python train.py --n_layer=8 --d_model=160 --n_experts=16 --experts_per_token=1 --d_expert=352 --d_shared_expert=0 --activation="tanh_gelu" --moe_layers=[0, 1, 2, 3, 4, 5, 6, 7] --router_score="softmax" --normalize_top_k=false --routed_scale=6.19 --balance_loss=0.00289 --balance_bias=false --router_z_loss=0.001 --init_std_router=0.0273 --lr_router=0.00144 --n_head=5 --n_kv_head=5 --head_dim=32 --vocab_size=16384 --norm="rmsnorm" --norm_place="out" --norm_eps=1e-05 --positions="rope" --rope_base=56700.0 --rope_fraction=1.0 --qk_norm=true --attn_scale=0.177 --tie_embeddings=false --parallel_block=false --init="normal" --init_std_qkv=0.0431 --init_std_o=0.0108 --init_std_up=0.0431 --init_std_down=0.00538 --optimizer="adam_atan2" --lr=0.00266 --beta1=0.95 --beta2=0.95 --weight_decay=0.085 --lr_head=0.00748 --warmup_steps=416 --schedule="wsd" --decay_fraction=0.55 --decay_shape="linear" --final_lr_fraction=0.0 --batch_tokens=65536 --seq_len=256 --doc_mask=false --train_tokens=331500000 --steps=5059 --dataset="wikipedia_en"
Below are experts of layer 3 (counted from 0) of a mixture-of-experts language model. Rows are named router (the router's row for the expert), up (a neuron's input weights, with its number), down (a neuron's output weights, with its number) and show model dimensions 32-63. Each number is 500 + 50 x the weight over its row's rms, rounded and kept within 0 to 999. Numbers have three digits each.
Before each expert's rows: "comes after" lists some tokens at least twice as common just before its tokens as in all text; "mostly gets" lists some tokens that are sent to it at least half of the time. This comes from a sample of Wikipedia text that the model never trained on. Tokens count by the router's weight.

# expert 2
comes after: " |", " of", " in", " on", ".", " to"
mostly gets: " FW", " make", " att", " Mu", " inv", " †"
router:453480522455439551452512505606553556535565536510415443535468463441545520542441425538576425500538
up0:525570579461541514508476477507553524490458466427513499539526489526550500463402491519479480588448
down0:478493496401511568473442407564490537456565474483566481448542559552471546440491485444437530536567
up1:412497534435537543516492515537511602475537579367472516492471483398591555475467468492439491508431
down1:493508496555533592524569441487621477496503503519466497545497510513495533488508601426416493473539
up2:456512556524441414460477477570682478537513445552475459468538540407595569398458449473455464550496
down2:425545525451468452438456427480499435452451484464493515499545553559456508549461498514544499585441
up3:520472452461468441488546449508465517563434467431477466540442452423576598574528435536486457538508
down3:517565449554467557603466431506529509461436504538517605511434486421508527477503498433501474532547
up4:424508530491534565511511579495513594542488443565461563479424549367525449471519451580535467427512
down4:577522399516473466479460442572424447539476510468453483466490521457496492535448397484504459396411
up5:441534432479514581506566497496575463513507582467483511583490489513547469503527375577563512496427
down5:522496462527556524386480511473353595548517489453413502469403497527464453567551437557494519472417
up6:473475577499497488529502527455522554454503487550502627482476405467606501527412484503641476525414
down6:567496422599403491595526494515497441448447583490523433501475561562552541540519522515519501505479
up7:415527535481532521445442538499431493538582482521499463471491492480440439540419513555475396441559
down7:526468497467574542485523513523530608443569383439446424598503481455391345437526482490472472530557
up8:561571571486528476405426418463495526552495500593409574479491470512589512535508490553566491506586
down8:521542482523499482426427525449474509461522406560510497571537562485464566492553568538527487525528
up9:471482538481530432468532453490529488438531506503430464467529526518503530526327531492502490552540
down9:537476543512543431507498478516411460491573495487485499420476534571531554497535510515454554414464
up10:467556474455459492526528492512550527568514521476501520567407550486557510431489494530586530497509
down10:517472571472541559558533523506452408453453524546505473507609505547455484536518517512457525597497
up11:539463455482580433513542472513626498586528563467494507444509496558568512403399537519551462515490
down11:463531519538400603516464521506473569484449496512494579510523545502535569545596435450589537506571
up12:476434535369394528504446511470571579501521497435462512534429500511639445465350554556435487576525
down12:476533498431481536527468474610486504455483536572551448510547523430493488470441477408541538537435
up13:496461428529476544372534491522559549499484523564517542553470474514562483536490503454444410599445
down13:479502505524464563397564488472542473523478404483466499587403547482578473563509491511536526500473
up14:536464506562555474466455547562553564534572492530482552494434426567577570596557433511493535522444
down14:529508538539471577495456637506479452558521494509542469578418570509530525563502496425472485574484
up15:542527531518532557428538423651556496474468600378515518547539465539526513559454453523457442489465
down15:491460452554546497461524494428447460426566500539551458485509627444511485535492474503458546527539
up16:428517492467512500516549489494548556496483536521409453567432499443547542543431488509521391541545
down16:476522448473453520482528581545510501454518525539488455536423511409552468459576534562530498466494
up17:454531505591447473455451336524552526534521439525533585493516466508448524504486503494573379547567
down17:557445532516602490527463581565509521422491450536540509469568519472576551561406526495462541561546
up18:607430486421441558546468441486464490546520500446449465544363541418517549499487405549505520482557
down18:477447557517485506460504477528558468575508434539432430566476505497561529540460435516539478498476
up19:453485464529428572511540421520526493566395464563450471502418448476562466467519464580528495585427
down19:552531447429563477424499471534461494527534548481548529549491503494461516462513540494504443531519
up20:458559496492489632554484481502514503540456552443473545610446426521525452472484525486473489513606
down20:459454493510525464543495485494525524565521528570531488538562522546548510477564551524534505475619
up21:439554493427541605433600560505501503442496550517493491529503547482477493527463480484463464410513
down21:578545375418509526524548537435451503540487472545527493545559485543494499575527485447506529587509
up22:436505451484480550556581500464605516551495535425454545577442447515553507491450503588558535485464
down22:496485466545468521459443520411457482453538405570455505458541495555395555559407533482444473477511
up23:438536481527580572484498439588543515604527569552411508535482353581456480463537514527506466572406
down23:492511476544526478464466477456504543510507527508447498493521446520461469526520510437487519558542
up24:548559467407403473497452476446542545540523601526492444497461494568590415460498375445538444504506
down24:449546461481582571558578495451427475514521556448516492485522501432437528500448505471501460493439
up25:474476467516486657502478500635478521550491416460457459484525491398504442379505355497515415532474
down25:524441413540495427573436451526498470517550429543491540446529477551492560502489573466501470488501
up26:560464464473488517405529515490492510448493546451461457401407449541481656554445461447462516470581
down26:459476556444495511541510489447453538453448505505505513533595424514446476486492553574397439501525
up27:579536432455423583478575488506469532546542484488515473546477405585649480556452452522505479480497
down27:547582520450492529469521497511493462577503513483507471468509494534520553473502536502509465486531
up28:539464498432518509613479541492438422626501542469480493445501465491543458493547428538506503491483
down28:467498463491520503580513506513554532487550506505553560507474532466505489499464528496558449586566
up29:467541508481572531438573545467535549567492552413492499439523454463543466445344492588563478515388
down29:535436486476589470451414586495559450528521591460510441401541606474556532492547510378588606472480
up30:514488438389530507409448464542534556566546661463562443486526479535521522516406430487487510456521
down30:484540472523544546401506581542576447541487467536416486458546467448569560488439442494506483559582
up31:475463508578558475477553471560583539434640470550464414567520520498588581529413458491478465478448
down31:456517474500454543490532583534452483449502435504575544499461564518566538480521477446480580583471
up32:528469476525491500495400521497603535619408488578460507461417523562624526460551463459586497512471
down32:482433465555540414482551456471502497501422529467499485508438478432456470501470583532495499487490
up33:435557554526421444428394466477572563579506489590454560579519494441532557520456483564524441436471
down33:492544529484443526597554519490519453533500504569552493510537468527519397504461512504553503527508
up34:518437564479536473497491553551524537521490481559526531508419559526507548519502566507541475520506
down34:522447582515487455463419488519427469484547635532533527521512531546470581467540524418477607473453
up35:549531459520524486476598374551512544464549519508448534519514555488507468533456472454460524493435
down35:529540413531484455466542436435451457460434489546518558533483499476521537531495500502527577515502
up36:475598567501492481407471470525530494499577481515465500560495568485575537515459399537556528536481
down36:491515493539471515512484587532474406570492495520573489520514459519555483384517507513524491573465
up37:498521382465481478390608440456474538482544521451502530576490483528488579558501471503509457482523
down37:532490461509533483479422478524520481447449519495420519559527512473523450545469498563435466505440
up38:433533440451553579484534519600498471568490479490468501527525545492414451570481538468476477470517
down38:504542446568512515482491506609471462479440577489549456446481585452492481443492444492525565571518
up39:514534530445572506535494437509536552497500510464490499397446505378551522584368494571518457492489
down39:549510538518414487556506489553527525419479417477593547459497577494507480535450502501527471557476
up40:442474442467500480496547506468441530473450640445481467472469470507541474494398541483528467491633
down40:520539477584495493485548471446548569546436477417548450513465446434496410487555494501497520523469
up41:553508473496446503464483548558509498635429519489397463507525515419475601522477513496522536472576
down41:471488332414485490434543460512499430487540477550518454479467515404535515488427490529527481451559
up42:441500546498488561524432451446523484535390433521515535457520516495506492530475488462600458519580
down42:495470507489544503598466544463481544446461425520562424440476439412597539592560470568540443534502
up43:520542508544510466473592429487541542490585577533515535474506479520490558481466463532532505441484
down43:527526523524510488466486548574522472483453520498605483416517553580580497506523479490562471459545
up44:424583417482524616477514441489514509613389536447437445499451568463484492462489440535532522487512
down44:539419528492476513422515553496570475498413378579465467552625471522444478507530430466582461575566
up45:464575554458556662493447489559481454465396519471455438525559498472499480476427435562501467440563
down45:569521435535556462517554536483514539484514533467426551471488523590557504625452594439513483408500
up46:494544506489477607496405531492430517594415484587435570492444479490491510460558382524500470467500
down46:506405467470483586421535466569441490578454571399552533514533495500524532421502471534464430542411
up47:477513523448460706508532525524497571529426441548476483477463454390539548520433313469491529513491
down47:433491439560549487493485491494425458420458511488567457448525503550541526451478478500507517526445
up48:533496494467475540431506492562521622501461623450500464470483428455542493437514463509534521496434
down48:483524496502549484473464418553453538594494540455528524443419565498416491527437593472467481465512
up49:519499452538523511450543461537453502469538473509454538477479512474438515493502529522584471524413
down49:424444528433530509504442458475494533561449497506449566470427522449498498482533481454476499580526
up50:480477463504540505468525463541434449548548519532475495503400475486457572445487508540459562344444
down50:524518447489474531508471503495505461463470516468538538487512500499556446515479477497525538501485
up51:492640429459536519422486480498557505586547518417488556497469466580529451535540533434537483536495
down51:481589482533543428479590451543548547450463483383504455546452577467528544555499453499503495527514
up52:490538479512429502523598460580539419477474509526549479564462476507489588473492492504520476466477
down52:385511418516545501497478486530451421435493535550620457494513420459396522479517477477481532470502
up53:384514446443481508505500530474581578516581454600479546460386515543546482538466471581513391524475
down53:496426464508439513560397523520551554466454506470433466500437505383456531501447474607453526464515
up54:412491509540484586470526490569562439595520497531493502511444465455493479503535483555526525434562
down54:523416479543457522570529543564502466542471479500452478481480504487531565517469446503474532502452
up55:428518505554461496525560433575538495505491468562517448520498503464525493413530469539440480530497
down55:563451509481532590510470504468435431506498546361469611431505528573427533563467552484515503446473
up56:569579464513418630495485527539496509476516475468446536531469526463475506471443554439459476551533
down56:609571504549520486512531403457539541439532434598547510483498542496615488514517457561569478532489
up57:537479524433510537503531412474476602475440477500575538500497529498483458438499564607489522453571
down57:441450513580523504546407433535516588441552505573540553562524546439516490501457550438519546509534
up58:477480496459479571481560477497507484449479519533467397487484421509521610533430481536483477448458
down58:498536471551507417423529438492548576503421516393525510538544562516566547504518533480483418525519
up59:509505467387538474573486459609515518557551510493468501572439428512573419434496437560499548498521
down59:526487541492563413460583495495582491434532487540581498520554545522553502440513580549487552445534
up60:486554528460608557437536440533510512527503517506407514550529414474473496416533456484531411485483
down60:428504563537585525578495358499480613503529529504454437528577428495546519480496568522513523483559
up61:475490434553448513556468462510525453511464564511453587451461531491598631493360484555463505428493
down61:493440520452475483475470506463439571562494584472498508414487515465466481554507474503516484487477
up62:398484523471501477501529509566527468502583424519482463566461466436418465457462471544545527625535
down62:545431523492589472512526461490567447399488576580525528542498481525534453463600558515518530600533
up63:546470531536555448423533503464621466534450522536531507453527492523561592531305495443551479439467
down63:489524518617515427463461552536485473449475505505543551452512520427545608600542514410552601425502
up64:498500476519466511509534513570541539562574546548481570486445503456499448550479504580550441542608
down64:515500429546525600460545505504446449473429499533401404534506452403469445500549487534568485470435
up65:484545394423608496573491511532522498484478558427464513563497510557567564465527511422529483467470
down65:452456537505503624516459538468510503424538560459517558518447558499553526597436429530541440501503
up66:498549517408518549368513528487407520487587466492471494643641547516447552533418520516504388555429
down66:467527524494536526390480498456523503511547482500460465538570480450417549478543492516399483504532
up67:478507461493445580484596477622488415476474504624467455530477491445449507504463483487431381647464
down67:573499442474528532503481533478537456487489557458481448482465556551567399458500474540572591437527
up68:557502418445509429479549487571485557527523535413518492658541523524589520509512412494472486550528
down68:444462497511458471450462521564424505427517528410549484607498461460566486442592503491523479514551
up69:529472559481445487531503412531515562556585509513520505477520563472456508456554491531464476450582
down69:523521546535524589402479588528430516505485425495479552536555520519480473547529540532559485496600
up70:467557504498490553515510449469405370439479515395476449465512453509550578484481530527455505499433
down70:524593470522532403554504584508484555519564466480477504439514574592473579565492495450462498589545
up71:568476508445553466459492483524482554532454477430430514461477519522535604523488481537598446500518
down71:548570471479449508516499548510526522565522421503432569505498475504573474476502473508530470539501
up72:461546477543421520452500416512500545495461477552487514624416503547557480516523410551516418496522
down72:497497495477436557456481562377467533425606481487457523502511495503538545481482480437575485510497
up73:334595485491522480423466522581439457463556434485457485581522519509457494523477524480506424502436
down73:651517490547495510559449502475558431499438545508556498501574503452534477457536485540532579528544
up74:501544447480500582548464523514577473490504537584431495564470381531523469518517483572546430535500
down74:556462527532493552510517511444458454519501490453505370482564539587524504485499550459503488481483
up75:519475443427477494453469433494481445463580495484472492474505449532641529522570453489461477493561
down75:596514537534493478515542558475372539491444414520507535491480539490504416597573567537498437453485
up76:462541569512483512497390437564506598507529551533500576568423481512537550484535507494575500545483
down76:536588579543529499462493515491560410456458597466445532548489437459529376538505476451540527476452
up77:528527536488491621503475529606518486522490537525396564513387524593565516522402497466535501508469
down77:516603493436474456513532523501541473544479547441535507484461480456490443474492454454554549470517
up78:572539513485395518488496419496476403515548707431495513489370543502555506525588418526475523443489
down78:467549508474513508558385475558448539504473518491492499474539480510500484515509555525441439467441
up79:417465499419537492556469556575477488543509492524396548513451524471451449469493514592504412488401
down79:507539454546464565550492448532511524460524500553506492521519471523493471578555434514510569522598
up80:500482502573450600530489456538501518550408484497524533526498504475523420518446507497546463540655
down80:505460538526546499544478471528555473488483579531465439535361490533488566531560521470541595422531
up81:435515502463489545509531464550482516536424439517526571545446439474572500534539393447549524621479
down81:543403466564630499436409524553496555564555589426503513525465486490508515486417506490478489543530
up82:481570529468444534505482439528519511513513508490523478605463497415534587557589449463504508477465
down82:467515554583446466569522535574537484560433428446521491426512545465533550508537460517534434480500
up83:577466472398480584446451521584469483538533541500494491524461488444481552482454397377559506538503
down83:523428455584494519596475463475427578476469432507465485464505485528481550416406513490459588497555
up84:519484546488460490471475491496560565576509417523481461522426462416475639451445431557546531467482
down84:473463559505468528455484512572564538570530440568432486557510485487541514520467467522539503505474
up85:465482498549452450506486467559513446503462510543451490538432449522553527554444424461491426520433
down85:445428478492414439511524494477492500513534477453511393579451551378534490461564573556440490546475
up86:543505583478486454490487477558593546523492552469476516457479565453525542505559435534479488605462
down86:553509491425510503513491443445477496501456452478545480522503521360471598531418488495505428605462
up87:516498529484594515496492492529527558471523499455507463520484506460558553434552539374434566407528
down87:508511521532534503465450565515538419472495441562408397454619523428474552442586524473532466508543
up88:347541524503567479472524469519564583453538546538514534454407525476601484552582466512582505456512
down88:566535504476504506522600449511440598447492459497456459496512524560377459513514441457481395568476
up89:422506506457596533558572512556427544444539451538459544542497510486557493472493499484493477582609
down89:610494528583522517460619554380463551545538532459553401473482535451515391544397504442545576545507
up90:571546519449547467534425525555492637516493429436473511441411439511597520474499471472514487526612
down90:524576476516456458503537415460426592516474539475538424494491528469431541557390501571500522558567
up91:531419466503515527470456534430575486566551553495470453418443543536461538560417461447565492524596
down91:498466462490444474488448532428514541502568461430426557483473473485477501508510523524451604469541
up92:481596564387392450477477428463490457560538565482487452376448524490585543513493491563499497447587
down92:500577527521523488501509487507525448520422478441493476500443564496542523497452522414494496534500
up93:488543492453453511532412505507417519521580490483426486473511477493519599495479487469499528484535
down93:511524557507468518486538490471540499512473572500504523494458522480474427473496538567527504527507
up94:545483445529451591476485507528503517504448421476494464480479478482519629566547402453550516487553
down94:479505411486521512497516457528526492432492472480534518451527461576508474493458404428523490489522
up95:523595492493603454404439432558585569461492605505475518459456457497451518505433500545490467603526
down95:552566492499487476481586454519476556483482554403496567498420504476468513504545522549479420438450
up96:479570527485464512474481524535505506508561482477467603584567552557456498424447512533548431526552
down96:596546473549544513543624527500553476447487514511494505537491396524489431504509641471492541561468
up97:440523505469527479527472546502484562553462456464451444421558515403542443477481461566483434408576
down97:595569364545491457508532496486550464491516508442473503549435551510454563564506520497490558584486
up98:518486477484496504481505402457548543545598434480508485492472488433556517562550503615496445481565
down98:538532441537463501477431437535499416548523482505460456424441461566522445492519552472480402529500
up99:425548574316497494494578467546588521492540535497400439492546359474503497526502490577499486524530
down99:540542509577529452587489449509569488520495393474431434576516513556510497532506437510489512535590
up100:395535432560480615506530429481558465472511586474470497574454517494484485535453434550552398508455
down100:508449501539507540454547501513443535500460522461490583502501506570408505563483408544585473355341
up101:476491402512534475410542501621506517453572466422436484547501495432475440449395522575471483471468
down101:533423540490506535488456498439514495598475502521581561489545492492519468532579509498609523491518
up102:522549485428497531527464513545572469524459438555543494529569532555566535398428501440532434546470
down102:553529456391521461549421500484524445464470523486493380524485469583582542523485479465499532499544
up103:453389469470523466514492514527555551490439434482460425411501562477459419499501428582510472481568
down103:472647505501514510427538482590449520501517481564482546484521479519485473521547544412556548435477
up104:474470519497499501465505511472537572521541529533445452449574454540555532507448553442454540441518
down104:479470528488461442482408521461635478461463565512574499493496478444489472428486521472569547527508
up105:473535520477478485465473476495573599532525561552518481456494483382548439517439323488535492575495
down105:534458542538616484474471470463440420551471452418619447480572502493465502478407511455505541530497
up106:476430510452545523500503480594485447501423603524467501546508462544515591474490455562497488585443
down106:522476504514520619528489568387563565557444504536395478576474467520563482527435434495490450509457
up107:505425575569503559541503475482574478582472619452490484568456503460516609484461429439527419473477
down107:498462500556593545610510520471392486501466619548532452459534582539519524544460424472529570532571
up108:367483515515490435454453479517564579513475491451474508452438527429526506459596428565559482560503
down108:461475494517460434386532503534448611482534458451587542437609550424499491463529580499533519510487
up109:401500528536452527471382533482500562563617392601431494492503469470483480547579476515548477519490
down109:512532529500527463483424498566494438465543468503475460458605454412441400452495492424428458447524
up110:537472520474486476478513533513481565459555552494393533543548510541494525539507470451501435536489
down110:435509464401494472448518492537434464429485418564504497490523492596382557476500627505529505561470
up111:454455535578486559520551518482482548541523422574506545493515515554540538481460398514582424552510
down111:440519444535486534582477505538501441507410501494482473504535520497429443560446502496548476469481
up112:387527533458532412514433513507517586577583484452474446526398493485513518427434518489540402501555
down112:506503531510483492594444604487581474474548505481477546551530473490486499485417491423497520538457
up113:522441479507455545496592405553558503567433565529446468505541543539470619565477452501540557458535
down113:514448556442555554497508497414437453516518536480456460585581508512428586559553495534464525504500
up114:546582522426490472547550511515544540529533439489502550440536534406504534387438489591510525436513
down114:560530519453453513527511503473431499554618536509452477564479572449472497584491489609399597489437
up115:447510455499549430539516368636450479566473545462490513557457437499541513486576456524586517488460
down115:481529554463503465492475486479469495488523476444532579451518553460441518518424501571453524499628
up116:556522483520458546428603517499501531455557553474489540462539515470488473557454527582508523489460
down116:479488501516633420524472493488541480482503530509537435457523531535530541618513513463434555572494
up117:412628601515542456504466474489519540459434467527520488512471524494638561508550387490521483448469
down117:515489455579483470505542478518483455504431497505496419516561506475542535518516469470537443581549
up118:407568574531526509399550444474517560461578456543415555481455511521508507587436470482478435447598
down118:549478524504500497572505578428432466492519531531466517384603477502487409522520477490484514433525
up119:468525499443536496472550499544551439505487499516451492481515455388534501427549425476518449529455
down119:512509437562571436466512510444565567420442488581472491442551611512496456456604450447491534640480
up120:438516487537482530460562523609597459607497358554462478522519503423479513482472492540590474512510
down120:539421453547429428508475525517550428490525458575508472516542567447513551492513546476555570448444
up121:407478451514575455483474497512533577513557418468404508500436569513555457515537469572586501484478
down121:428530499390462457562514570420532503561543516528558470472500429522462423515528595482453623424528
up122:540499448529435576528496497497530531656532536401488451554612503438502539424523438429526488492518
down122:454403503505556550408457544436482525402498476488474591401493540466549480553431382475507436545498
up123:496555560497479563440459491525470566578494525540488484491506428528419496459488454506543434489608
down123:456519551458504557488441494518457486523555442534522565486517502545498522525539630555585503603563
up124:422549520485588498410417511529488485528531491456487529484534540529571439475502506502497458516491
down124:497483492477511521495513510454455462613473578538473471416519484556478550633536531469458547512509
up125:394466576523526521503498552543548527530617516525441459489475535501516557554556468456479490463475
down125:521475506511483441479569483524536509418532598562454505536556567472520479538567516520440487408453
up126:489444498522412438474584423543480495510529428595475491480456488502588465567445503532525457513525
down126:531413501504446552566482467537483562530518487452506610458470500499523491455508511503544495547512
up127:449477498496561504578484527460535529509495578419509492537482524478538519485469447562505480424473
down127:462485470545568547455502482496493417466601592500454507461501520488479526528474524441449495433596
up128:533616526438481697488500510494461579487496478528479476558562408423512518552451471516532523517611
down128:485522487497398566457513568494402512530502580564459536602519481543609483450536571463447511460573
up129:488530541402485557509531493588470570480438542398522528522530507493471517427405469551486453551520
down129:475482477474518435504489476501482504478476464464511510488450495540482449451393551347524424347565
up130:544487419531459521604512570440505463548504481501518572457527554461573441476399446506563469483551
down130:495508467519540494508551552526541483501528591480495541496326481424502524510500492556554498478582
up131:446500433421452524507553416574523662613488453532445491476529572489497517406521465612540474511443
down131:426515461640520440490495547503474435455482415447520510508513501495482598492456551482477537573453
up132:442548509464514497434569452590530521538450505523450501499554461481472562503498466510496490409601
down132:538416482381479530590586485529574509435509488430471503535556454478553556446448532565538469426510
up133:406508485429481506463453386490508485676470565571496472441451503514506509455508443483437464516518
down133:533537478450547539511474589371494592524511540493546494512537558570489475484464561519595465554418
up134:508492466461544503503578459539528513514468483497493505486554477473601423416529474590503486474461
down134:528477520471495454537459506622514530515462459421478544562527550525473511552420460455489475593491
up135:504547559490461490453448459528423542490524470420479505607475476548494512473502447516553422511508
down135:536502518514430428531602496477499503519441483490540593511568507596497557441480585501508560433544
up136:450535544473532465517439463526548545595484472479498486485409486519420551512439462484622508487585
down136:490429463580508449467534484443450463491485534482502413476467511545502483504485524505534481471485
up137:507509513433519405561531514498616510531532494447456566544449534479558540460525484590561465396550
down137:613509598433479532436475542500468465406475449537558465515482504490480509625516518489458574481505
up138:491443576455533432511531432637542584458495536507493494377492539417581434485495483497495498481496
down138:567516554400403509526504549440407486457494529486489477497538555473532498424514504454569493554505
up139:428548469437556436437587382480566560452507492464492473442507501541510478577451483436478437461518
down139:534537498463536471577558409510505414494478522398528531510490485497539560471508473483517493595403
up140:485477513517467529466512418648460458656427491562489473510554508434530517470498482469592501589531
down140:519452517536552474520546552529445506499469500488563496474464565466514456522475468518564460514482
up141:484493458480508587495545495611547563547470526467476472472511528482493573416474433574626555488474
down141:569537491656536524514511518477481506435435449497508566501485549583462551484475476439475458479474
up142:560495468432623499387421415469484427488511529453519548467467514578502544475550479475455483528539
down142:540432463563487465575581478446558499506430499538488457539460528434483531482457477530529593535480
up143:441536552526379512482425491492480475490508504502510443574505550491559588437443459497608506466467
down143:556483516472479462553568421402529504556445574440442524498514468561529327461549559495577528533556
up144:436559541420530530518495479497426515505488455511492543556506505506489520550523555562485437481581
down144:472446527458533478523466503472484516522532488501467509536598469535549442477536519514482444426530
up145:517516522510537527427408506562432497495459501503487488545579439503423554492490503488470519528471
down145:413512529393576475487516417426381505471592487470462504497506494514483543551486440525410497500538
up146:414482545483465443511525492535541495542517530521500498531509499451501486501443480551455448587457
down146:437491460501441568519472586496511430550423504514624512524450471533437461478574457439341579486557
up147:494516464483496523450474542561506606486485509511493564544429371515577583460532532422529532485601
down147:502603487465490547468546477603544488505556484494560535497633532560499415549524533492440530530591
up148:523417464425483503555465531474492569559452543480512578422535543551491468499461419536541368567526
down148:503544499501467476532555494524474418474522549535533500508472513439529577455521449487512505468554
up149:531524462475454526480479472604496493501466497533545441558427541479580616543566448599528496593517
down149:484506552436502493474454499509477486483482529448495527516495491504496509514494531412532499502478
up150:476524471378468545546520500452493522520435556512494592476470420452480475439522416593497448618635
down150:483433439586479494457578549476533490474452584511534541565524554543539497516502484484462532453585
up151:518493506481481518515517448536519545541516545489427475451560494415514553594497440563515428420538
down151:425449487467486495485508516521496474483477525495494446542463416464520551522419505524486445472406
up152:368499456518510523394577450574562470557474510478436471534435539478455598458468513524500459429520
down152:480505499472474580583490514543519462520473556390575508493479429538571489483491457555561644476472
up153:470508454474540521499492440552527525565453523521444514575515558581578580487448423495590499606558
down153:471422513517502521542478580467559521600522405504467531508580550489505568447477440506572475452485
up154:517497494495457532426497418533529591445450517536517540486530494481470389568410459472560459565609
down154:513462406496384504531470442448513417436506482520519437504485515545452465503438485523530525490467
up155:443436549496452452458494459508458544578523495444504540530480522487427624542548520579509490471562
down155:477547440585526518533522532461446486473527456532440478505506557511477550520629438419509517615491
up156:476458463472522513516469503674482455539447584503427571552493425447486482458514480559546486466555
down156:571568423484573491539502508532529408475479468507399460398576431489536490530448427430487536469540
up157:451566476531510545507473473524528532464511534525468520468577414502490475488455531543528457551502
down157:476552544427452522549516504487495526530457415495482525537579509499537415418566468514492539511472
up158:548501517463525531438564445580505525491478545515411463460426444522428509462535436524531495573518
down158:561436534548486459536544534530598429532408478531530538382499537565496519507535498468523536554525
up159:525476470458589433447595456515582453464563508538478487480515441469509597451457517540521533502518
down159:478567547638551486531525471527476535489609533520549478497402544538472525526566529568508566546530
up160:516464566489518559448450490530465453526529469420455453503513496519414514517445448516472514475433
down160:486516474536486523437474460472548591511556506518518542513502527458400449527552558507450494506514
up161:536554452564459579477457485431520578567491488562530523470486454539499446544461470404532450567582
down161:501499492594488478487470499519523515472455513497527459543432484460602624473506485466560621487463
up162:571418531522441483459534414483478503553458510495510418456505462439498573467434469442534467474536
down162:512555535418454607528495518501528507467460567529484575527552464469450447557512528545507539564527
up163:550520516473457590476423493574557482581513485473463492521428518390493523480508440587527474535537
down163:580435524524490463506520473466442527444437421431530496449545543473524527400528407475520502455463
up164:531524443467450561411491514559437488498549535558410470517500460558504608483481484575541509457484
down164:549560525512435531439448496532440525441484459511488488542492468498542471362550466473558530506506
up165:500435542568445529526538514520549515553470534485397617539499509504553515536467500451521513448424
down165:427443536470482550483492551463477533597461642533539673435542495506477501515493433462455442563562
up166:503511519459558489424520459444511455530457586541470535450544419540537591462435475449442482547450
down166:519392389538591568534524414413499526468507493489500450494473428507503480565550527488493513462473
up167:571506488433529594510517474477474537547522565514475467450532401498566624535480441445522511494501
down167:494455489520489487528546438529478481484421550490497451531518492539501440449534554529553459447496
up168:414477522457601446472570497586536521561577443550431543445485523550499469511480485482513482480454
down168:509617486536512591587524464577552390479471570499477438413480517535526503527510489490558505552514
up169:487518582485464662457503446548442468537526480479484515546571509462452473578442439521515392490587
down169:544531557548438505432470524544482534532542448528478521507577568484333408421543554444479522328524
up170:415469601464526481545462526502571542530492526545529627487521380485521530489446536435467559473570
down170:517418508569565520489443541470523509450407465483567473536535488533476448443483498493519488626511
up171:458585456475431479488512523578459509585521462500428564535480491433541460545497528484472514497561
down171:520495425554534522637505434568496506420485531407605522437604472446540479517492482513488505510544
up172:509542460428551583470551503462506540517575508458528502572512451559506489536507494582525419464530
down172:518469463477545524459466432534488446459490549534430588525480498534470483488515467521568534494520
up173:500443483494526496395471465575495543499569476491466533544548530479449533507415498526454429533411
down173:537527524548497494518490543469539453492407585495585498488535506542534540517589584504504523414484
up174:619431501415493474459500549598544586513620491499421492541571555529531566507562398481482431540530
down174:520439567466519504530472500487423562510408497501495513562687501464453469459500475481478557636575
up175:469535436552493506466539414554591518542536477547448506623490472560494526502417486439492521556636
down175:515487517511552492610537529550414542510523462570467546504569506487505415488424484548508651490468
up176:458509507462513496394492447520548491457418511574465516499468482535573465516366497513472527517440
down176:513394459521464499538533512507521604422557492549512604527523529565514528574479469413461428498554
up177:445545469465603503502536486607671518507454405530477467514564421415531391501502535529465485485555
down177:542603504460526498514554451509503590564496521406543602543462527546475533509536630542572444514426
up178:512481581380562547521434545531465471489479445556405501478475556513508536351488445524552413445483
down178:499474619526493520573502481526526569434479504496539474546482512563540456462569546511486468364468